From a checkpoint of a small mixture-of-experts model trained on Wikipedia: 12 layers, width 96.
Below are experts of layer 3 (counted from 0) of a mixture-of-experts language model. Rows are named router (the router's row for the expert), gate (a neuron's input weights, with its number), up (a neuron's input weights, with its number), down (a neuron's output weights, with its number) and show model dimensions 0-95. Each number is 50 + 10 x the weight over its row's rms, rounded and kept within 0 to 99.
Before each expert's rows: a language model's description of what the expert responds to; "gets" lists some tokens that make up at least twice as much of what it gets as of all text. This comes from a sample of Wikipedia text that the model never trained on. Tokens count by the router's weight.

# expert 28
Subject pronouns and determiners opening a clause before a verb, such as there were, it appears, he, they, The.
gets: " The", " he", " it", "The", " which", " It"
router:63 34 50 74 39 49 51 43 45 55 53 29 47 49 35 43 43 37 31 55 38 50 48 43 66 48 52 46 59 55 41 54 41 63 55 61 46 44 52 48 71 58 37 50 68 50 32 52 36 68 48 56 55 61 64 53 49 38 54 37 57 40 59 67 70 41 44 54 41 61 52 45 45 60 39 42 61 46 52 42 58 59 35 46 61 61 57 64 57 47 58 61 59 67 42 53
gate0:70 54 59 45 47 37 52 57 54 38 49 55 54 62 54 49 54 37 47 62 54 53 62 49 48 52 34 66 38 46 54 54 39 54 48 66 59 43 57 43 46 43 63 42 48 56 57 64 44 44 61 54 47 57 64 27 31 47 54 66 60 41 57 60 34 45 35 56 60 49 67 57 36 53 58 50 57 59 55 74 52 46 44 46 34 47 47 67 51 67 33 35 32 61 57 64
up0:39 43 47 49 58 63 60 51 51 59 42 45 29 62 40 49 35 73 57 34 52 50 44 41 53 58 57 60 46 56 46 63 48 46 56 52 55 42 28 59 42 48 55 49 69 33 46 42 57 60 51 61 64 40 53 77 38 65 49 45 39 50 53 50 51 63 74 49 37 46 46 46 57 58 43 62 31 49 46 30 44 52 57 52 52 58 52 41 48 40 49 55 59 68 38 37
down0:23 58 35 45 46 46 74 62 34 50 33 46 29 39 57 56 57 66 34 56 43 42 38 34 51 58 49 47 58 49 51 56 51 55 55 48 36 55 54 57 40 54 57 37 44 23 46 65 55 61 60 38 65 34 63 61 54 46 36 53 49 38 52 52 59 54 52 44 49 62 53 50 59 47 40 52 51 48 65 64 51 42 29 48 46 57 35 43 46 60 40 49 47 55 51 47

# expert 27
Inner or ending word pieces like ic, 's, ing, est after short stems, as in sandwiches, skaldic, brightest, bicycle.
gets: "ic", "'s", "ing", "age", "est", "ate"
router:35 45 36 66 39 48 50 47 47 49 33 50 56 47 62 39 58 52 44 57 51 45 60 59 49 47 55 44 62 48 42 51 50 42 72 53 50 45 55 43 48 44 45 60 63 31 53 40 63 53 48 35 60 50 30 62 48 66 46 72 65 67 42 28 57 72 40 43 44 46 48 51 59 59 63 44 52 49 65 44 36 50 39 53 60 58 42 65 52 41 55 27 42 32 56 52
gate2:71 54 64 58 60 59 51 57 50 29 56 45 50 46 64 59 53 63 33 46 40 54 40 68 32 59 43 35 70 52 55 44 50 55 58 48 33 45 45 35 65 47 45 54 47 43 63 54 57 41 36 30 41 61 43 58 54 50 58 57 56 51 54 36 45 42 61 51 46 66 40 56 63 56 48 49 58 53 57 52 62 46 38 61 67 55 57 38 42 48 58 28 55 69 58 41
up2:55 56 41 53 53 62 43 40 57 58 76 20 54 50 56 59 51 48 48 69 45 48 47 54 61 42 51 47 63 44 71 82 66 75 56 64 50 43 57 44 49 58 29 62 50 53 40 57 55 37 58 37 51 50 43 41 41 48 41 64 50 45 66 52 49 52 58 55 43 57 47 39 63 54 40 54 47 50 49 42 44 48 67 42 46 40 42 44 50 67 45 52 53 58 44 51
down2:66 73 58 44 42 52 55 54 44 53 29 33 39 48 58 56 39 50 61 66 42 69 53 67 43 55 57 60 46 27 53 60 63 40 61 64 57 62 57 57 46 42 46 56 59 27 56 42 27 60 48 51 48 50 55 58 45 48 63 52 63 46 64 56 50 50 52 57 52 34 49 49 41 60 49 51 55 49 43 50 62 49 56 51 55 55 64 62 57 50 41 57 56 82 43 47

# expert 15
Ending pieces of words such as s, es, ed, ers, ly, ians, in widens, deepens, inhabits, anthems, Turtles.
gets: "s", "es", "ed", "ers", "ly", "ens"
router:42 63 42 54 30 49 39 48 45 46 55 61 50 53 43 59 50 57 47 48 71 37 57 47 61 49 42 45 67 57 42 67 54 44 44 58 57 52 51 61 57 61 41 60 28 36 45 41 52 24 35 28 38 42 54 36 53 43 42 63 67 60 58 50 67 60 48 49 45 56 48 57 46 66 39 65 58 57 47 45 40 34 46 47 39 66 33 42 58 46 57 39 54 43 46 49
gate3:48 54 37 53 53 59 39 51 69 44 47 53 50 58 61 57 48 34 42 32 49 62 63 46 50 54 56 52 45 33 33 45 53 78 51 42 60 52 51 41 31 60 26 50 45 48 45 60 62 44 61 53 58 73 46 41 42 56 75 35 57 41 54 39 51 47 53 53 46 54 62 34 44 62 67 33 56 60 44 51 55 53 44 62 59 53 55 39 58 49 56 33 55 43 45 57
up3:42 67 40 44 47 57 60 41 45 50 39 46 53 35 49 61 56 69 37 67 45 40 44 39 34 27 51 39 53 58 46 46 50 26 50 35 40 54 61 50 44 44 76 45 47 33 50 45 36 66 57 60 48 44 66 56 34 62 38 58 44 46 37 68 40 57 38 55 45 63 41 56 45 42 43 48 43 42 52 59 35 60 46 52 38 42 46 54 41 52 43 68 53 51 53 54
down3:37 42 47 80 50 56 40 48 46 54 57 43 55 46 54 56 39 54 45 60 56 41 46 62 56 50 59 65 55 54 77 48 58 53 69 43 44 43 45 41 39 53 57 52 42 50 40 65 57 52 75 42 38 59 35 51 31 55 55 51 52 28 55 43 64 54 55 61 54 56 58 53 57 51 56 24 51 64 54 52 28 45 52 43 42 42 53 54 35 62 63 41 57 45 57 66

# expert 7
Short word-initial pieces and small function words, such as ind-oor, re-velation, red, two, an opening parenthesis or footnote marker.
gets: " N", " L", " c", " two", " —", " 7"
router:61 40 48 71 41 51 49 45 44 54 53 35 47 44 32 47 42 39 35 58 31 45 48 46 61 53 56 42 58 58 43 52 44 59 56 57 43 37 55 50 68 54 31 53 65 52 39 53 42 75 50 52 51 59 72 55 53 37 56 36 58 48 61 61 70 43 43 54 40 61 47 46 46 60 32 37 60 46 46 44 55 59 35 44 55 60 60 68 61 48 56 64 59 69 41 53
gate0:41 43 54 53 41 51 45 58 42 41 51 39 60 54 52 52 53 58 54 36 54 46 67 38 59 38 60 44 58 45 60 33 47 76 59 39 51 36 50 53 47 60 62 37 44 70 58 44 56 61 48 50 39 42 50 44 38 43 60 63 60 47 36 50 47 48 51 39 37 50 51 14 60 30 53 57 55 71 36 50 38 49 50 44 56 55 50 64 71 43 37 58 46 47 44 50
up0:68 51 59 54 56 58 59 54 64 40 56 55 46 66 40 51 50 36 29 47 43 60 34 43 54 65 58 43 54 41 32 33 46 41 41 64 52 38 61 35 44 51 42 41 55 33 38 43 47 54 64 39 64 53 45 39 56 75 43 62 45 43 38 48 58 60 49 55 72 51 28 60 48 51 60 44 34 51 40 47 53 45 45 57 49 44 48 57 32 66 52 45 46 43 60 45
down0:45 54 51 75 31 44 41 53 57 48 40 43 54 38 38 54 55 39 42 31 53 46 39 38 53 65 37 40 39 49 52 71 70 47 51 53 42 56 41 66 47 63 57 65 47 52 55 49 58 34 52 69 36 50 63 41 49 54 45 59 44 42 40 34 36 50 70 52 38 50 45 55 39 67 49 50 38 42 58 60 44 52 53 31 51 58 52 62 50 46 57 60 28 44 39 54

# expert 11
Digit pieces continuing a number in tables, coordinates, scores, dates and decimals, such as 40.2-197, 14–1, 9-15, −27.4.
gets: "1", "2", "3", "0", "5", "4"
router:17 44 82 55 41 51 52 45 56 64 48 56 61 34 53 41 39 47 52 54 63 49 56 70 58 51 55 53 59 53 66 48 44 42 52 62 51 46 52 59 45 54 54 45 44 61 47 59 48 62 42 50 59 61 43 59 40 41 52 68 57 22 49 43 47 59 64 40 56 49 82 36 45 51 62 56 40 47 44 45 57 37 51 44 60 54 55 46 50 51 55 60 39 50 49 39
gate3:46 57 40 44 42 55 47 50 34 43 51 45 53 61 35 28 66 45 46 43 57 55 73 50 49 54 41 62 33 61 50 69 49 43 56 61 54 61 54 40 58 46 51 45 60 52 44 64 56 49 55 51 47 55 44 57 50 49 72 61 62 71 44 46 38 40 40 34 65 66 54 42 46 71 39 57 53 60 61 50 56 71 69 65 41 54 41 56 41 51 65 58 53 59 40 50
up3:44 40 43 61 55 49 38 54 68 61 42 57 40 63 68 48 48 61 46 37 37 47 50 46 57 61 45 67 52 59 46 43 50 61 68 54 28 48 45 49 58 46 41 60 53 51 66 42 74 53 59 60 37 45 50 31 62 39 70 36 54 40 47 68 55 61 34 44 56 55 45 41 55 61 49 47 39 53 54 65 62 53 30 44 60 44 62 65 58 37 60 58 51 51 53 45
down3:57 33 59 38 58 36 43 44 52 50 58 48 63 31 57 66 43 59 49 58 45 55 41 50 52 58 36 51 44 27 53 35 55 64 47 47 42 50 42 49 37 36 41 49 56 63 52 48 40 45 46 57 45 54 48 41 32 57 31 49 41 52 56 56 64 67 66 43 58 37 37 70 50 49 64 49 59 58 59 59 49 41 55 25 53 38 73 65 60 43 46 42 42 52 56 40

# expert 18
Periods and other closing punctuation ending a sentence or list item, including ")." and ".", before a new sentence or line.
gets: ".", ").", "\".", ".\"", " .", ".)"
router:53 49 51 42 58 72 52 38 69 61 62 59 32 43 59 55 37 46 43 56 43 62 51 50 41 43 57 37 60 57 42 42 71 59 41 58 62 39 62 52 61 38 39 60 59 46 45 63 32 37 60 40 55 56 47 48 44 58 56 43 38 27 52 52 44 37 45 68 45 38 47 57 60 32 63 70 36 42 65 50 47 56 49 57 61 56 59 55 42 45 54 54 36 47 47 44
gate3:39 48 43 54 57 48 48 35 54 41 48 56 52 46 37 54 59 61 66 56 47 62 51 67 33 44 47 39 49 54 44 58 40 25 44 46 35 67 31 61 47 62 49 46 53 63 56 56 57 58 42 46 53 59 49 44 44 58 44 39 42 50 62 41 38 50 40 49 41 58 45 44 54 72 35 44 45 41 57 42 54 72 48 24 36 41 60 59 44 54 39 26 36 51 62 49
up3:65 47 63 57 51 41 62 59 55 41 54 37 56 49 60 55 61 70 36 40 61 44 52 41 63 41 57 59 45 50 56 41 71 40 43 48 62 46 61 32 51 47 61 51 63 42 46 60 56 44 55 47 39 41 62 56 52 46 50 54 40 40 63 67 69 45 35 57 46 45 50 34 52 56 52 45 42 44 53 63 26 36 40 41 76 57 69 41 43 56 59 43 56 53 66 53
down3:68 53 57 55 60 57 57 36 44 55 41 59 59 61 59 48 70 54 47 44 61 52 62 65 56 44 38 67 61 58 53 58 64 44 63 41 35 47 36 48 40 53 63 59 58 51 45 48 53 49 54 52 49 47 56 61 58 51 47 46 57 71 73 47 68 40 37 49 47 34 36 31 54 50 52 49 54 31 49 60 39 65 64 34 49 35 47 66 40 57 53 31 50 44 57 43

# expert 31
En dashes and hyphens between numbers in sports scores and ranges (25–17, 4–9), also plus, minus, subscripts and compound-word hyphens.
gets: "–", "-", " (", ",", " -", " –"
router:41 49 40 55 31 50 45 42 42 57 58 51 59 64 56 35 52 42 45 57 44 65 38 58 39 55 42 49 44 56 52 60 36 58 42 64 60 45 48 56 51 58 45 40 48 36 45 41 30 67 51 49 35 64 52 51 68 61 55 49 32 26 56 46 68 32 52 40 38 56 40 65 65 53 37 45 43 58 45 37 62 46 58 41 66 34 59 53 62 63 45 61 57 53 52 49
gate3:56 33 54 61 35 44 44 39 63 62 55 41 54 57 33 51 52 68 54 29 65 51 64 53 40 45 61 48 46 55 51 58 41 48 52 56 50 52 57 59 64 51 43 45 51 51 55 48 51 32 44 33 49 55 53 36 49 31 40 45 54 58 35 47 34 47 66 54 65 53 55 51 73 35 32 32 48 48 45 53 47 57 36 51 39 52 53 64 72 54 65 56 68 62 40 50
up3:37 53 37 48 44 52 48 57 50 52 51 49 58 48 56 52 55 52 47 54 49 62 49 43 43 64 69 48 42 55 39 36 50 57 52 46 42 65 37 60 43 57 42 71 70 39 59 49 51 37 45 41 35 46 62 47 59 52 50 63 36 59 48 32 58 35 63 59 52 42 60 47 57 59 53 61 34 42 39 56 64 84 50 50 42 36 58 65 54 57 35 71 43 56 58 35
down3:67 54 42 59 52 49 38 44 31 36 47 37 62 63 65 47 68 57 61 56 38 26 53 35 56 74 46 49 43 39 54 54 63 51 46 37 33 43 33 62 41 47 40 49 40 56 41 56 41 53 61 45 44 56 45 49 48 69 33 56 53 48 53 60 61 52 43 51 61 36 31 47 58 44 53 40 49 33 43 36 36 61 50 52 62 41 46 47 59 55 65 51 52 44 50 58

# expert 16
Capitalized syllables opening names (Br, Dr, Pont, Bill), table cells like none or pipes, and occasional was or be.
gets: " R", " B", " D", " was", " not", "|"
router:61 37 47 69 40 50 44 42 43 54 55 37 49 45 33 44 42 36 36 58 35 44 49 45 62 53 57 39 58 58 42 53 40 62 57 57 45 38 56 51 70 55 36 54 66 48 38 51 43 76 51 56 55 61 70 55 54 39 57 35 56 50 62 61 70 43 44 51 39 62 47 45 45 59 33 39 59 44 46 40 53 60 38 44 57 60 59 68 59 46 57 65 58 66 42 49
gate2:48 65 32 50 37 70 35 47 51 58 57 54 42 49 47 51 39 61 60 69 64 42 50 52 28 52 47 52 40 52 37 52 59 62 59 47 56 35 41 62 53 43 53 41 51 52 45 44 41 58 64 39 61 59 55 46 57 49 62 43 67 55 43 51 53 62 52 36 53 38 43 43 63 57 26 53 47 34 62 53 53 42 35 68 38 46 43 53 48 52 60 34 27 52 67 53
up2:61 44 53 40 58 50 50 41 35 45 53 47 38 41 57 59 48 71 64 56 46 33 46 59 37 57 52 48 28 63 39 44 52 39 29 53 50 39 52 54 61 48 42 31 42 53 63 55 63 58 59 60 55 64 62 63 42 60 50 43 65 50 46 54 45 50 57 43 30 50 45 29 53 59 38 54 60 52 65 46 59 37 65 44 51 56 46 39 47 41 68 31 41 34 55 53
down2:71 59 50 51 21 36 48 58 38 50 60 66 44 70 44 50 46 46 52 49 63 51 49 61 46 60 49 62 67 43 52 53 52 38 75 42 54 56 54 41 44 66 55 55 62 45 50 57 66 54 61 50 72 49 41 50 40 51 43 61 39 63 47 47 54 37 59 44 72 40 37 42 46 48 44 41 30 54 46 61 43 68 53 58 45 46 49 69 38 50 49 52 46 47 39 45

# expert 29
Vowel-final pieces ending foreign names and taxon names, such as Lufthans-a, Aranm-ula, Lacertoide-a, Rahay-u, Chirost-oma.
gets: "i", "a", "o", "u", "e", "ia"
router:65 61 67 53 46 47 47 45 48 49 44 56 53 37 53 62 41 52 68 44 56 40 59 67 63 45 59 30 44 50 62 35 44 29 67 61 48 38 39 64 55 50 41 47 44 39 77 45 58 33 59 61 56 44 39 58 60 46 40 53 46 59 47 33 57 51 42 43 54 56 48 43 70 54 61 63 65 42 37 56 52 60 48 41 49 61 40 49 71 47 42 40 58 42 42 51
gate2:50 46 58 38 42 73 55 69 66 42 53 68 64 52 45 42 57 43 55 60 48 39 51 43 52 39 49 26 66 41 42 48 57 49 46 55 50 64 52 60 26 62 55 61 50 40 52 63 63 59 42 51 53 46 74 34 62 66 56 37 49 49 50 52 57 39 59 43 53 57 36 54 74 54 59 52 43 64 39 53 55 37 57 46 57 53 61 43 64 53 47 54 58 53 62 37
up2:43 55 35 74 57 42 46 40 60 56 46 33 58 41 59 54 67 54 58 54 49 37 51 47 49 51 42 75 48 54 41 62 59 67 53 31 53 43 37 39 53 49 63 65 42 58 59 56 55 45 49 45 37 63 53 35 57 39 57 52 66 46 48 56 48 57 55 63 33 49 37 65 38 46 60 41 48 39 50 43 64 40 53 53 61 74 54 61 35 43 38 35 46 62 49 51
down2:41 45 54 31 37 79 50 61 43 54 68 68 64 59 52 51 56 49 41 67 66 36 49 54 35 55 42 47 56 63 52 42 68 46 48 41 31 52 61 34 42 40 60 66 57 45 45 50 39 52 46 38 48 54 58 23 49 61 54 43 59 43 47 38 43 48 51 38 48 56 39 50 44 55 45 47 58 45 46 44 60 50 44 37 65 44 54 46 48 49 34 42 58 29 60 50

# expert 5
Starts of capitalized names, places and titles, plus in, single capitals and numeral starts, such as Azerbaijan, Salt Lake, Channel 4, Science Friday.
gets: " M", " in", " S", " 4", " 6", " 5"
router:62 37 45 70 39 49 44 42 44 56 54 37 50 45 33 43 43 37 34 59 34 44 50 45 63 52 57 38 59 58 41 54 39 62 55 56 46 38 54 50 70 56 36 52 66 47 36 51 44 75 50 55 54 61 70 54 55 38 55 35 56 49 61 61 69 44 42 52 41 61 47 46 44 59 34 39 61 45 47 40 54 59 37 42 58 61 59 68 60 46 58 64 58 65 42 49
gate2:54 51 46 67 56 56 47 59 60 51 47 57 37 43 50 48 49 57 49 43 40 57 78 52 64 50 59 32 56 32 47 55 49 32 37 41 47 46 46 54 48 49 52 52 42 50 63 45 59 57 38 45 35 49 67 54 50 54 45 52 61 62 55 41 65 73 75 51 35 58 62 59 67 55 49 60 49 56 25 52 43 44 36 57 63 50 44 63 48 64 37 50 46 30 60 49
up2:54 49 56 46 43 53 39 48 44 42 58 37 48 55 43 52 51 58 53 49 60 63 45 35 43 47 36 48 62 54 54 37 58 54 35 67 38 60 50 82 43 46 33 50 50 53 37 47 48 53 55 44 47 61 44 54 49 47 36 56 33 55 35 46 48 54 29 36 42 38 42 32 56 48 47 49 51 48 49 64 54 45 55 59 41 45 61 38 26 44 70 56 28 75 55 54
down2:43 55 77 44 43 41 47 48 56 36 57 48 43 37 46 28 51 57 46 49 54 60 46 40 50 70 60 50 45 62 50 56 65 63 49 37 43 40 35 70 52 50 48 49 42 48 73 49 52 57 30 37 58 53 47 51 69 45 45 57 35 44 44 44 53 60 43 53 61 47 55 59 46 63 39 52 49 64 60 54 52 49 42 54 54 59 57 58 69 46 42 70 40 70 60 32

# expert 30
Coordinating words and, or, but, &, slash, as, than joining nouns or clauses, such as research and design; also www.
gets: " and", " or", " as", " to", " &", "/"
router:39 49 50 60 51 54 52 48 45 54 64 28 59 68 39 36 40 50 51 41 33 58 52 37 29 41 51 51 63 50 44 54 49 51 55 45 37 42 48 48 52 42 46 31 39 35 40 43 36 53 68 27 61 50 67 34 61 42 38 41 30 50 32 52 53 41 42 63 41 48 48 51 32 46 56 36 43 51 46 38 59 39 38 39 42 59 43 49 37 55 48 50 37 60 41 52
gate3:68 69 57 53 52 60 47 43 55 58 46 59 55 42 52 38 46 64 55 40 38 55 51 54 51 58 69 57 48 51 55 60 52 51 53 38 47 61 53 62 39 39 43 46 39 58 37 48 38 46 52 62 73 52 48 65 42 41 57 52 44 44 58 39 56 37 44 41 50 35 50 48 45 31 52 38 39 51 66 62 57 41 42 43 56 62 37 31 77 25 39 39 44 44 49 67
up3:30 31 42 51 52 56 34 68 51 33 64 47 48 44 63 47 50 53 44 34 52 43 46 65 43 43 58 63 48 51 62 51 47 55 54 43 73 35 48 34 38 61 58 35 56 43 48 49 56 55 59 59 47 25 45 47 53 48 50 48 64 59 61 52 49 44 68 55 26 64 43 41 62 63 43 56 54 60 42 54 62 57 52 54 52 38 59 41 48 71 63 62 55 56 49 38
down3:30 36 41 60 68 68 63 48 54 49 49 49 59 67 58 59 62 45 46 39 62 48 47 49 38 40 40 73 54 62 45 47 50 50 39 49 60 55 51 33 74 52 57 44 57 46 39 63 46 48 44 36 48 40 55 55 49 37 45 45 58 35 27 55 46 63 48 47 47 67 47 43 44 63 45 56 52 43 62 57 30 54 43 53 61 46 57 60 37 77 52 57 49 42 42 45